Below are experts of layer 3 (counted from 0) of a mixture-of-experts language model. Rows are named router (the router's row for the expert), gate (a neuron's input weights, with its number), up (a neuron's input weights, with its number), down (a neuron's output weights, with its number) and show model dimensions 0-191. Each number is 128 + 32 x the weight over its row's rms, rounded and kept within 0 to 255.
After each expert's rows: a language model's description of what the expert responds to; "comes before" lists some tokens at least twice as common just after its tokens as in all text. This comes from a sample of Wikipedia text that the model never trained on. Tokens count by the router's weight.

# expert 22
router [ 98 119 130 162  67 123  81 159 103 204 111 141 123  93 116 209 100 167 131  63 183 166 125 119 146 140 133 151 146 118  75 127 146 143 141 145  74 101 166 118  60  43 127 119 163 141  55  52 180 161 126 130 122 152 137 148  87 143 153 129  46  99 166 164 134 136  85 137  57 100 136 124 118 155 156 120 173  71 122 119 153 121 135 180 145 100 132 147 116 132 145 150 183 124 148  77 112 119 121 137 124 139 148 115 117 158 137 152 117 133 143 164 113 113  89 149 171 100  88 109 149 137 126  90 129 168  92 125 133 134 130 134 122 117 156 194 166 102 112 147 105 150  88 116 139 116 223 152 109 163 127 105  87 142  90  94 118 114  87 163  93 139 131 131 136 225 101  87 171 114 108  72 104 151 121  65  60 122 148 129 131 145 127  94 107 173 157  91 144 135 138 126]
gate2 [142 110 177 119 146  47 140  60 167 112 164 185 112  90 183 103 125 101 135 138 188  91 147 112 158 127 192 161 124 134 201 127 133 155 166 135 125  94  72 168 145 122 131  99 142 160 109 147 110 100 171 175 121 170 165 124 124 185 129 175 149 127 144 124  90 160 175 153 136 121  75  68 158 179 154 152 108 143 172 119 130 156 116 169 161 103 209  87 179 156 172 130 112  97 133 169 130 162  99 103 123 168 127 136 132 136 140 100 171 113 163  86  89  78 138  88 114 127 107 153 129 143 161  52 160 153 117 120 101 183 148 163  82 176 142 152  83 150 111 167 148 111 103 108 125  83 114 152 101 129  78 142 106 113 149  76 110 102 117 113 111 111 170 146 131 157 134 172  94  92  89 166 115 125  78  84 148 131 166  89  75 108 126  84  86 158 157 114 118  78 157  93]
up2 [134 109 114 114 155 114 142 121 143 114 130 154  63 101 185  87 132 118 126 100 173  97  99 117 141 112 160 180 148 107 167 121 106 120 160 137 141  99 114  87 114 171 125 100 111 104 121 121 146 126 116 167 139 173 129 141 127 124 121 125 131 144 156 165 123  57 135  97  88 127 105  94 158  81 144 179  97 183 177  85 205 120  50 121 168 139 122 139 176 144 146 158 160 100 182 125 123 111 108  70  22 175  88  92 142 119 178 174  96 131 139 159  57  70 166  86 174 112 152 172 157 144 111 147 167  77  98 152 156 117 137  60 104 152 162 163 109  97 116 122 112 152  94 108 159 164 118 122 115 192 108 170 142 100  44 105 109 145 127 125 111 116 148 144 113 170 147 164 104 121  68 202 129 147  98 130 178 115 185  96  97 115 155 149 129 107 161 138 174 122 144 115]
down2 [ 66  82  99 128  86 100 216 133 156 152 150  96 194 183  98  76 187 173 205 139 105 124 185 117 163 118 148 118 160  88 126 110  94  98 132  86 126  98 154 123 196 137 123 128 119  85 149 186  90  77  79 140 116 112 119 109  98 139 103  89 122 169 105 139 141 119 108  99  96 126 131 120 143 125 173  99 177 166 115 161 118 133 133 150 108 168 122 103  95 138 144  88 143  95 125 113 113 124  87 132 141 147 111 175  85 125 135 150 138 138 163  83 155 133  95 156 209 141  96 152 157 128 157  84 140  98 149 100 103 136 145 108 218 134 168 122 133  98 132 120 132 114 157 125 192 132 127 172 113  25 145 123 133  68 145 141  93 133 133 122 198  59 104 146 164 117 133 117 149 105  89 124 173 103 140 148 125 179  92  63 157  78 174 122 106 126 160 127 112 141 112 161]
Description: First digit of a day or year number after a month name, as in May 16 or 22 November 2013; also sequence adverbs like then, soon, later.
comes before: "0", "9", "2", "1", "8", "6"

# expert 2
router [108 120 165 129 101 115 155 158 103 140 121 135  99 128 129 151  97 103 149 125 148 121 135  86 138 199 178 125 123  85 117 143 137 194 172 112  80 127 169 133 103  84  78  97 123 129  98 138 181 141 152 146 128 145 113 143 119 187 137 152 117  96 102 130 142 146  23 144  43 120 137  55  84 165 135  86 150  69 134 105 160 129 136 160 148  64  91 128 122  90  99 115 202 125 110  82 102  86 116 175 150 114 111 155  61 146 117 112 161 106 119 189  94 129 131 116 151  97 123  97 103  91  86  73 103 151 121 125 149 104 132 141 153  97 121 133 158 106  71 170  98 147  97 132 145  87 144 153  95 175 124 144  81 173  58 131 130 146  80 164 128 123 134 114 148 195 158 117 153  77 117 106 159 131 136  31  76  76 133 141 103 161 161 113  72 127 159 106 121 128 126 162]
gate0 [ 71 126  91 213 120 122 164 146 146 147 113 124 129 137 150 141 176 155 116 147 179 146 148 100 133  98 137 151 147 146 145 108 157 200  87 176 177 130 189  98 125 114 188 122 109 178 146 135 111 168 123 124 110 124 145 117 156 136 122 125 133 145 129 159 106 138 182  95 126 158 126  91  61 104 136  87 145 191 104 116 132 139 122 160 119 199  30 195  57 158 139 150 136 112 119 152 139 118 109 115 137 143 127 152 149 149 112  78  87 194 135 113 143 157 143 145 158 115 134 132 105  96 137  57  76 127 161 113 142 131 133 153 112  64 105  67 168 108 167 143 148 214 144 115 135 142 161 144 141  38  73 127 110  93  57 129 166 138 122 195 144 159 116 106 106 133 150  89 123 100 153 209 153 103 159 128  86 130 130 166 111 151 149 127 111 115 133 114 128  78 163 139]
up0 [103 131 152  93 147 139  94 132  75 142 164 101 199 111 193 125 117 139 158 168 112 151  99  66 157 137 134  85 144  88  80 149  96 140 108 105 138 162  93  60 131 109 127 173 142  88  98  80 113 102 172 120 117 106 120  98  56 176  87 142 130 115 148  82 146 119  85 147 114 135 180 100 170 140 147 196 155  72 119 143 123 141 163  85  96  50 138 112 122 158 124 112 134 116 167 140 165 159 122 118  80  83 110 183  98  95 156 146 118  99 155 133 152  59 133 132 169 130 135 123 140  69 158 132 163 121 108 115 155  91 111 121  88  68  90  94 129 198 173  69 104 122 108 129 157  75  88  74 138 173 158 101 116 136 129 146 120 185 124  88 103 108 108 138 121 133 100 138 107  75 127 104 146 150 123 181 138 134 126 165 165  92 100 162 127 229  93 160 131 146 146 167]
down0 [124  87  76 113 134 144 145 119 109  83 196 144 139 158 148 115  85 142 162  66 138 159 164 152 137  85 121 132 120 124 142 150 165 114 133 110 156 130 103 190 166 100 177 114 103  65 124 111 120 130  94 109  68 149 130 120 101  91 211 174 114 148 181 117 110 134 114 175 145 126 109  19 134 121 134 141 125  70 101 140 132 100 190 131  87 142 153 145 159 156 135  68 178 190  79 155 107 129 145 169  92 146  75 120 116 153 178 157 143 158 102 207 147 148 107 174 153 171 109 136 104  93 110 130 179 167 149 136 149  41 116 193 135  83 102 142  88  88 108  88  85 100 101 137 104 150 119 124 156 188 162 102 122  98 147 174 100 105 184 136 108 118 148 158 163 116 116  95 108 122 128  64 104 156 144 132 106 131 175 165 106 106 120 109 137 146 129 101 100 126 111 154]
Description: Final pieces of Slavic, Japanese and Nordic surnames such as -ić, -ski, -ichi, -sson, plus the column bar after fighter names in fight-record tables.
comes before: " ", " |", " (", " K", " S", " T"

# expert 7
router [ 78 123 159 136  99 135  85 100 147 180  96 114 115  92 162 209 141 133 172  87 146 119 144 106 181 204 185 139 109 153 107 118 124 150  84 121  69 155 180 100  74  49 123 101 109 134  25 130 175 105 151 144  82 131 136 136 107 124 198 138 109 147 151 130 147 115  89 126  67 174 155 125  87 152 132 138 148 113 132  64 125 137 101 160 136 116  68 159  93 105  92 171 134 167 119  94 110 144 117 116 152 132 121 115 105 159 120 132 102 113 140 135 152  86  95 143 171 135 102 117 110 140 114 132 111 169 110 168  92 138 166 132 175 118 159 135 191 163  96 113 134 161 106 132 128 103 140  87 146 129 131 120 142 151  85 114 157 157  74 146 103  88 119  91  97 181 110  62 153  88 107  81 203 181 185  83 118 133 142 122 105 128 142  90  77 145 170 120  55 132 142 146]
gate0 [140 105 115 138 106 145  84  91 122 156 207 115 105  98 140 166 141 118  83 123 133  90 109 119  56  79 116 194 161 165 151 136 159  75 178  91 141 126 143 136 172 122  41 158 145 145 136 110 141 101 128 130 129 179 108 114 150  79 160  71 148 161 138  97 119 150 122 151 125 177 155 182 141 169 126 133 100 146 120 133 120 154 122 169 155 121 164 109 148 103 129 120 113 172  82 100  87  95 149 117 105 117  96  89 119 113  91  48 118 130 116 115 116 159 146 169 101  63 141 152  95 154 163  69 111  90 145 143 131 183 179 168 144  85  53 115 113 142 123 135 119 175 132  76 117 100  86 147  93 150 192 150  87 147 171 146  74 151 154 129 125 166 126 103 177 129 126 102 161 117 119 153 117 190 105 100  62  88  98 119 125 144  92 184 113  90 176  61 121 109 166 172]
up0 [142  79 137 141 131  99 129  86  35 173 159 131 132 112 146 200 136 109 117 126 107 152  71 125 119 114 124 130  89 159 169 129 142  77 162 108 172 155 132 132 166 108  71 160 143 129 211 105 126 111 114 152 161 212 128 110 174  76 150 148 147 163 136 113 158 130 152 121 117 114 144 105 153  82 143  90 151  21 146 164  84 151 105 164 146  86 154 106 119  55 146 138 121  84  62  76 169  89 170 154 136 115 147 113 114 118 114 150 149 142 103 131 109  86 156 136 130 104 150  87 113 116 125  91 142  91 115 106  93 155 125  62 134 110  78 175 172 171 107 130 133 155 191 112 146 157 180 147 150 100 164 165 149 182 113 161 135 194 123 154  55 117 142 113  89 130 112  93 183 130 128 119 120 137  87 161 131  95 137 127 119  89 127 174 122 155 150  99 144 135 166 180]
down0 [202 112 162 175 152 144 181 126 144  73 244 135 109 115 154 122 110  92 137 139  92 102 129  97 176 102 147 140  81 127 153  85 171 136 165 109 112 112 148  86 122 174 110 137 143 119  69 171 148 105 142 118 126 102 130  70 130 114 140 138 179 115 118 137 122 177  94  64 100 148 125 138  92 110 116 112 152 183 136 101 129 150 176 139 105 134 119 142 126 118 110 136 101  84 154 148 110 135 121 157  88 123  74  92  92  95  84 116  44 156 163  75  90 178 128 122  94 204 216 135 143  93 161 128 152 129 150 130 124 170 145 100 159 187 135 109 176 144 156 122 128 130 147 185 126 153 106 139 142 153 138 120  78 119 115 103 106 145  91 114 130 118 134  88 104  85 113  77 182 103 139 116 112 163 118 122 174 181  77  88 122 142 176 192  92 141 118 102 168 126 112 205]
Description: Digits right after an en dash in sports scores, season spans and date ranges in tables, such as 21–25, 2009–10, 12–2.
comes before: " |", "0", "9", ";", "5", "6"

# expert 57
router [ 79  98 121 133 101 133  94  89 135 111 120 162 117 114  84 255 120 105 159 141 161 136 118  96 139 138 162 160 127 100  95 177 151 123 127 124  63 141 168 155 122  86 103 129 121 125  51  64 137 118 134 141 103 212 124 119 150 116 185 145 109  63 156 108 108 128 111 134  86 180 137 133 107 186 139 118 156 134  94  84 134 139 100 155 120 104 111 136 158  92 105 187 198 157 138  73 114 127 155 155 141 106 115 115 115 134 122  86 133  83 154 146 115 119  94 145 121 108 115 145 137 148 118  72 124 125  73 147  80 162 181 142 180  74  98 182 133  94  94 134  95 135  90 114 139 118 163 101 116  89 147 123 118 171  95  61 109 131  73 170 124 105 198 102 145 135 125 103 175 122 144 102 131 200 129  77  92 115 132  68 126 140 144 104  88 156 179 109  90 105 179 143]
gate7 [134 153 113 141  97 117 185 135 124 154  86 105 105  86 102 166  90 148 117 105 148 155  73 110  73 100 145 124 108 112 101 113 126 131 151 116 150 116 158 180 145  88 117 132 178 153 159 163 178 134 182 109 137 157 102 145 149 222 149 111 127 118 114 117 108 149  50 104  59 100 116  84 118  75  93 131 192  86 131 179 110 115  82 109  86 132 143 160 107 197 129 107 165  69 142 126 104  97 146 163 174  99 116 144  76 189 118 110 152 167 138 175 128 138 124  92 110 141 105  94 137  63 217 112 111 162 145 126 102 146 116 172 104 140 125 126 103 103 107 172  62 100 115  48 138 115 182 148 112  97 102 129 110 159 139 174 150 164 136 118 134 106 152 206 119 121 146  91 120 137 103 142 125  95 166  99  93 151 157 131 117 170 173 126 123 111  76  85 170 190 109 117]
up7 [147  85 103 148  93 134 148  93 133 137 105 134 112 159 106 163 142 151 114 137 136  47  72  92  69 109 187 168  83 134 123 133  78 137 163  59  80  99 127 114 163 147 135 119 129 107 135 155 136  99 204  84  95 139 121 138 140 145 152  86 142 138 158  84 140  29 119 100  40  92 101 112  67 134  54  85 126 143 117 159  99 108 107 127  92 151 180 146 114 118  92 134 105  91 142 157  78 116 102 152 114 114 136 164  98 163 105 156 171 122 140  68 124 162 182  90  55 130 107 138 118  84 164 122 136 104 137 186 126 120 143 128 146 188 130 148 136 108 149 112  86  86 182  99 150 129  92 130 156  84 132 135 131 181 160 105 143 100 103  81 109 121 152 132 137 116 173 144 107 136 121 164 146 125 229 129 103  92 120 101 113 150 189 115 124  85 167  87 151 143 120 151]
down7 [123 139 130 118 169 141 125 123 114 192  75 127 106 114 109 103 143 193  62 140 130 126 206 113  93 149  90 183 110 125 143  21 145 122 125  99 139 156 115 119 170 158 148 154 137 102  57 140 125 159 160 120  82 157 126 127 158 169 126  81 179 139 131 115 112 118 149  97 112  92 126 100 145 165 159 142 197 128 119 160  97 117  95 127 172  90  90 134 114 195 112 149 152  90 162 147 198 148 118 158  95 128 134 133 193 145 139 102 208 118  90 119 154 112 122 118  79 141 144 207 148  96 106 119  94 176 117 170 177 146 110 139 144 115 173 128 163 115  96  57 142 151 157  74  75 157 139 124  95 135 104  62 123 109 100 115  98 114  71 132 106 135 145 136 155 127  94 143 108  76 179 157 154  79 142  99 143 170 173 110 149 135 160 116 106 158  87  80 120 127 140  84]
Description: The last digit of four-digit years in dates and parentheses, such as born 1985, in June 2018, in 1967.
comes before: "–", ",", ")", " |", ".", "),"

# expert 8
router [129  99 171  87 114 146 132 191 137 173 136  79  43 120 146 154 135 158 151 109 172 132 121 106  99 185 173 156 155  98 150 163 171 138 103 105 136 159 152 134 112  87 152 163 103 123  98 120 135 186  90 131 107 187 113 132 107 144 180 127  62 134 163 111 112 107 119  96  84 154 146 131 108 166 138 125 150  70 100 123 138 101 108 156 152 143 112 151 166  28 109 194 144 131 126 104 158 126 123 154 131 153 163 126 111 129 101 115 117 121 154 150 102  88 133 123 139 113  65 170 137 137  74 106  66 153  53 129 103 129 126 154 163 125 118 168 139 116 111 148  72 179 104  94 155  96 156  98  70 109 107 140 108 137 119 112 101 132  77 154 138 108 171 128 105 230 119 109 175 160  67 100 110 168 171 102 122 141 104  88 112  99 182 135  78 115 114  60 111 154 200 160]
gate1 [107 100 123 169 124 122  83 103 152 113  97 115  81 108  70 127 131 148 138 146 121 106 180  84 132 227 134 108 134 134 101  85  92 142 105 113 109 123 169 129  71 120 141 137 119 106 110 125 133 169  60 122  78 152 140 205 114 164 103 114 150 116 139 129 141 146 108 178 122 123 167 116 163 184 169 205 117  65 147 126  90 111 183 165 146  62  49 101 116  85 108 105 172 105 110 154 110 125 130 161 146  66 163 130 119  98 124 129 150 149 140 121 122 178  76 141 129 128  94 141  91 123 127 118  88 156 147 157 155 105 158 151 115 134 105 162 131 131 117 113  67 143  92 129  89  89 120 150 102 127 146 159 168 149  90 185 182 114 147 138 150 126 144  93 173 111  48 162 151 105 159  62 121  96 153 156 121  73  55 160  80  99 180 122 144  97  89 124 106  77  98  91]
up1 [158  81 180 144 175  51 110 148 161 129  73  98  74 120 117 132 170 122 126 221 129 113 133 115 151 176 104 118  95 102 150  96 110  99 132 128 106 110  99 105 152 112 103 118 137 132 136 150 181 131 135 164 133 135 162 135 130  99 105 117  88  75 139 160 141 142 145 120 136 125 101 150  66 174 145 128 144 152 108  73 104 115 161 164  90  62 147 124 110 105  82 122 126 108  60 182 125 139 154 143  91  99 120  73 168 171  99 180 184 153  85 162 157 123 142  52 165 129 144  78 139 109 132 143 129 148 137 161 154 174 136 168 162  85 139 167 108  94 175 131  81  86 117 192 135 136 155 114  81  93 104 144  79 157 129 173 175  84 115 177 167 120 150 120 165 163  79 139 162 167 168  54  79 142 112 125  78 105  96 156 183 130 154 102 147 107  87 100 111 154 109 132]
down1 [154 132 137 112 152 130 114 149 110 120  93 160 149 109  47 149 114 134 156 159 174 109 196 144 153 108 135 102 145 127 164  99 166 170  94  90  98  60 143 167 102 133 185 145 137 175 206 140 141  78  93 100 102 138 143  80 179 132 131 123  52 113 121 159 147 167 146  87 104 107 124 134 101 147  82 132 134 136 136 139 151 101 137 165  86 123 138 102 145 117 109  98 166 181 119 137 139 134  66 102 123 130  78 112  74 157  89 106 241 127  78 169 146 112 111 167  74  88 118 160 189 111 129 132 120 103 165 117  80 151 111 134 147 210 139 163 105 132  90 141  67  93  91  96 119 142  57 153 173  78 119  73 135 113  91 137 168 165  91  84 136 113  85 121 129 160 130 159 168 158 145 131 135 144  86 175  78  90 139 141 103 158 153 142 155 136 105 136 114 124 149 112]
Description: Commas after introductory time phrases like "In 1936,", time nouns such as year, season, ago, and stray mid-word pieces like n.
comes before: " he", " the", "W", "s", " it", "E"

# expert 9
router [ 90 126 230 165 128 130 129 152 112 182 131 114 105  71 135 148 113 170 209 106 148 167 110 108 115 135 195 160 119 114  87 138 156 196 100 102  98 128 126 102 113 105  87 102 142 144 113  85 143 184  84 137 108 139 134 132 124 123 130 151  99 112 129 114 152 142  67 169  78 159 119 117  82  96 129  74  95  93 136 118 138 145 110 152 134 127 114 154 124  95  96 106 201 132 142  97 105  98 147 179 168 110 133 137 134 161 132 100  85  80 141 173  97 108 119 149 147  78 115 135 147 129 133  73  88 142  94 148  72 116 159  99 169 133 170 133 223 115  81 169  96 178 128 133 119 149 164 126 107 163 129 138 152 173  65 130 129 152  73 192 130  95 141 132 145 241 136 129 123  81 100  89 158 135  97 110 118 113 129 157  97 121 161  92  97 145 154 102  58 116 167 117]
gate3 [ 74 101 131 141 187 100 127 123 154 102 137 109  99  56 100 134 154 185 171 209  84 167  68 129 134 162 130 135  96 123  82 137 137 124  71  89 135 119 150  80 133 134 105 109 157 149 100  98  87 152 144 142 147  67  96 137 137 152 125 157  97 152 131  89 190 167 102 157 118 138  93  55 110 147  81  99 141  96 162  98 105 153 145 139  87 153 131 155 148 122 166  78 105 126  96  82 128 119 101 130 134 145 148 150 107 111 137 140 160 144 123 132  88 102 150 122 134 109 147  86 157 123 129 114 117 159 119 161 147 120 110  71 173  97 147 181 174 128  96 106 137 178 115 133 105 142 182  99  35 160 107 141 216 118  93  96 143 135 117 143 176 123 150 182 139 164 111  95 134  76  89 119 199 151 127 119 109 201 190 169 117 151 108 144 110 139  57 109  53 150 135 151]
up3 [125 118 171 156 107  75 130 190 115 127 167  99 132 165 112 153 157 119 140 152 111 128 136 140 153 163 113 122 149  68 154 174 162 180 126 122 111 108 135  67 139 111 114 182 152  90 123  84  81 158 101  97 129  67 123 213 102 158 124 142 115 141  98 173 122 168 141  81 137 167  89  82 152 140 143 159 107 139 167 142 200 142 153  33 151 148  94 170 116 178  42  90 162 128  76 119  78 108 125 139 136 163 181 142 109 105 170 126 162 134 160 141  72 112 123 104 122 128 105 148 104 165  64 156 126  74 119 145 136 153 118 111  42 150  91 117 154 122  85 171 132 117 105 135 137 119 138 170  87 147  82 142 130 152  93 139 114 103  89 126 120 167 158 165 158 145 126 127 124  86 127 116 108 148 130 128 128 126  93  39 127 170 148 164 174 228 139 135 121 129 116 121]
down3 [104  96 105 171 114 144 106 130 102 104 127 114  89 207 119 125 173 159 154  83 119 158 115 143 107  92 109 154 135 155 105 108 141 155 150  99 139 116 154  85 151 142 171 133 163 117 160 113 186  97 165 201 139 152  65  86 182  79 140 127 140  63 135  60 126 141 148  87 109 144 184 104  89  93 163 115 126  93 129 145 130 121 146 111 108 135 165 113 116  71 150 132 170 125 126 158  84 126 158 139 121 144 168 177 108  62 114 137 194 219  97 146 117 131 113 130 147 151 166 124 153  76 122 157 139 124 104 123 125  94 156  92 123 153  95 134  91 117 122  77 173 157 105 164 123 138 134  75 194 100  87 102  87  97 104 180 156 182 172 140 102 183 150 110  71 137 164  84 114  96 121 104 110 122  80 188 119 151  88  39 110 124 153 127 165 113 136 166 176 134 143 160]
Description: Pipe separators in Markdown tables, mostly after numbers in sports statistics and results rows, plus semicolon-attached dashes and percentages.
comes before: " ", "\n", " +", " —", " −", " ."

# expert 12
router [136 111 139 142 168  94 135 179 118 151  92 140 150  94 178 162 135 151 170 137 153 161 126 138 140 159 130 161 113 216 113 141 159 125 100 108 133 119 153 115 125  64 152 103  84 123 109  87 148 179 101 147 125 139 106 132  81 132 184 137 117  99  99 148  91 110  88 100 132 134 162 124 114 137 146  86 159  89 131 134 139 157 103 164  78 102 109 146 174  97 117 118 170 164 145  86 152 146 139 122 157 112 146  61 108 160 142  98 127  57 119 151 140 126  42 180 127 100  77 107 140 116 115  80 126 131 148 178 103 125 157 127 184  99 167 173 163 152 117 229 135 160  80  82 125  89  95  87  93 118 171 115 106 181  79  68 126 211  48 148 111 118 143 135 124 235 131  95 124  86  99 131 151 117 102 109 112  95 137 132 130 163 148 120 110 166 158 100  86 123 144 143]
gate0 [142 169 136 117 101  92 149 116 155 126 101 142 128 127 172 115  92 148 159 130  94 108 147 153 193 168 156 111 144 136 130 128 148 135 103 122  94 152 133 175 109  98 108 137 133 168 126 113 138 190  76  90 137 165 113 204 103 199 139 196 155 106 183 156 116 142 167 123 120 108 104 144 190 128 156 108  51 154 180 149  91 154 122 107 114 153 119 117 112 142  91 111  93  65  62 164 146 121 121 126 127 119 134 145 123 124 115 140 135 136 148 123 141  96 115 137 158 144 127  97 116  84  99 120 141 214 172  48 136 150 116 161 171 161 129 204 128 125 103  93 165 130 129 101 189  97  65 137  63 108 134 208 158 103  63 109 146  99 111  98  96 167 169 158 161 131 148 190 121 127  80 106  95 160  58 172 137 100 111 127 134 114  98 119 124 180 150 136  81  89  88 168]
up0 [132 114 126 152 143 103 173 120 129 134 142 130 196 117 171 119 174 166  91 119 147 103  78 118 113 163 131 161  83 131  76 160  97 138  81 145  99 138 136 138  87 131 144 120 149 144 156  75  77  92 126 149 166 182 123 106 158 137 111 136 149 205 147 119 127 133 108 105 112  92  85  67 235 196 114 120 113 122  89 148 144 143 160  90 110 170 119 196 197 142 186  60 107 121 132 210 113 101 139 116  90 183 117  81 132 137 158 114 144  98  98  99 112 147 142 140  74 148 116 168 127 177 145 154 121 155 140 136 124 177  89 144 119 146 164  86 148 117 117 111 115 140 123 133 135 157 119 156 166 145 122  87 120 113 108  70 151  44 123  89 136 112 173 150 113 130 111 164  87 131  82 113 170 121 137 119 100 196 104 102 109 175  77 125  80 127 123 141  48  80 127 158]
down0 [158  92 131 139  82 177 133 115 116 129 107 109 159 160 122 111 109 145 151  94 161 144 129 109 193  70  95 129 156 182  73  57 113  98 108 104  18 131 163  52 142 167 102 149 112  71 105 128 118 181  68 150 131 136 103 136 134 114 100 124 125 127 141 178 177 103 137 142  96 101 146 176  89 138 132  82 128  94 144 153 125  89 139  94 133 101  92 128 138 123 140 139 147  94 114 117  44 129 152 132  77 105 164 100 128 171  93  91 130 126 212 148 126 194 146  77  76 111 115 115 127 117  82 134 138 122 169 118 154 148 205 101 158 126  93  94  69  94 146 123 129  80  94  96 160 155 133 132 122 105 174 191 109 177  71 157 112 171 103 142 177 124 184  58 114 137 139  95 107 124 113 102 158 142 159 108 114 153  88 124 127  97 116 138 111 119  96 113 104 144  99  95]
Description: Single digits and short vowel pieces inside words or numbers, e.g. "in viv-o", "stagec-o-ach", "Ref-ere-e", list numbers "1-3", often in sports tables.
comes before: "0", "le", ".", "th", ";", "–"

# expert 24
router [109 139 160 193 130 121  92 169 163 128 108 134 151 103 156 146 104 173 134 156 163 134 122  96 140 176 174 170 130  97 124 154 128 194 123 143  76 126 178 114  99  63  98 132 121 132  89  71 156 170 104 141  98 154 119 133  99 152 174 148 104 135 161 154 108 153  86 147  74 163 118  97 125 164 206 112 160  95 129 119 138 157 142 100 123 107 105 158 160 105 129 157 186 159 111  98 124  67 143 145 131  80 121  96 119 139 102 112 103 109 115 191 116  96 103 169 138  45 100  95 117 155 132  97  96 134  92 144 107 158 156 145 129 131  91 129 160 147  74 171 101 208 124  97 140 134 173 162  65 166 125 117 121 197  67 105  84 150  84 162 141 119 116 101 128 190 165 112 134  72  89  85 164 202 135  95 116  92  80 146  82 149  88  76  92 117 118 112 105 144 158 155]
gate0 [121  79 123  99 141 112 112 122 122 114 107 134 162  97 125 152 172  91  75 101 146 137 141 115  94 135 113 129 155 119  97 113 114 168  80  56  59 194 131  78  36  63  72 126 176 110  77 147 138 169 148 103 130 103 122 115 122 167 146 135 112 138 105 117 116 141  84  94 176 231 111 116 127 162 122  96 138 116 132 162 154 149 166 129 123 105 106 122 159 173 106 193 113 126 137 104 130 115 187 129  85 115 104 166 124 172 143 134  16 156 131  99  54 118 133 177 127 163 111 150  73 118 114  98  86  94  90 108 128  95 143 116 154  89 144 141 112 133 115 193  90 112 144 153  83 127 102 178 147  88  90 132 126 187 149 119 116 150 152 116  99 125  89 173 140 112 149 104 122 148  92 157 174 176 175 167 155 132 121 139 127 186 135 116 173 126  85 101 161 160 126 103]
up0 [152  94 149 187 110 103 112 183 132 165 162  85 160  92 132  95 147 120 101 118 156 175 110  81 124 112 120 112 132 106 158  83 134 134 103  90  98 150 126  96 113  58  72 135 112 130  90 119 156 156 102 143 143 145  49 161 157 164 122 123  99 180 137 156 120  75 151  88 129 147 116 136 161 139 129  97 126 164  56 163 134 150  88 140 126 159 143  93 133 150 137 216  98 107 111  75 163 100 159  97  63 124 140 181 116 121 116 151 112 146 125  98 139 130  22 132 113 120 106 147 132 147  89  33 126 119 123 148  96 128 145  85 115 173  94 193 125  55 105 166 124 157 146 145 146 141 113 138 182 129 144 122  60  86 124  83 109 129 141 115 149  98  97 105 131 149 135  94 116  92 109 180 107 132 208 153 165 154  78  98 121 149 149  94 164 194 174 125 153 144 109 101]
down0 [127  96 140  65 140 107 136 137 108  95 114 151 156 102 158 103 137  95 109 129  98 187 112 121 202 138 114  67 127 123 161  95 130 149 132  73 136 161 166 108 125 116 174 136  90 153  89 164  67 173 144 143 173 133 144 140 115 131  68  72  98 177  53 157 109 206  84 129 107  97 132 115  85 124  71 139 122 225 139  98 162  91 141 129 100 114  69  98 129 215 129 122  75 182  95 124 144  97 134  84 128 148 163  47 157 162 119 132 182 127 164 155 142 105 130  97 176 119 116 146 141 195  76 140 117 106 134 140 112 122 147 159  94  96 149  95 130 143 124 116 156  78 168 119 109 125  75 103 135 137 150 136  94 123 109 150 148 158 156  58 126 102 104 132 112 117 106 182 105  96 135 128 173 122 126 181 142 214 136 105 127 102 142 102 140  83 119 111 124 117  98 128]
Description: Digits after a hyphenated prefix in road, line and model codes, e.g. "I-540", "F-15", "G-12", plus place-name endings like "-shire", "-ia".
comes before: ",", ".", " (", ";", " and", ")"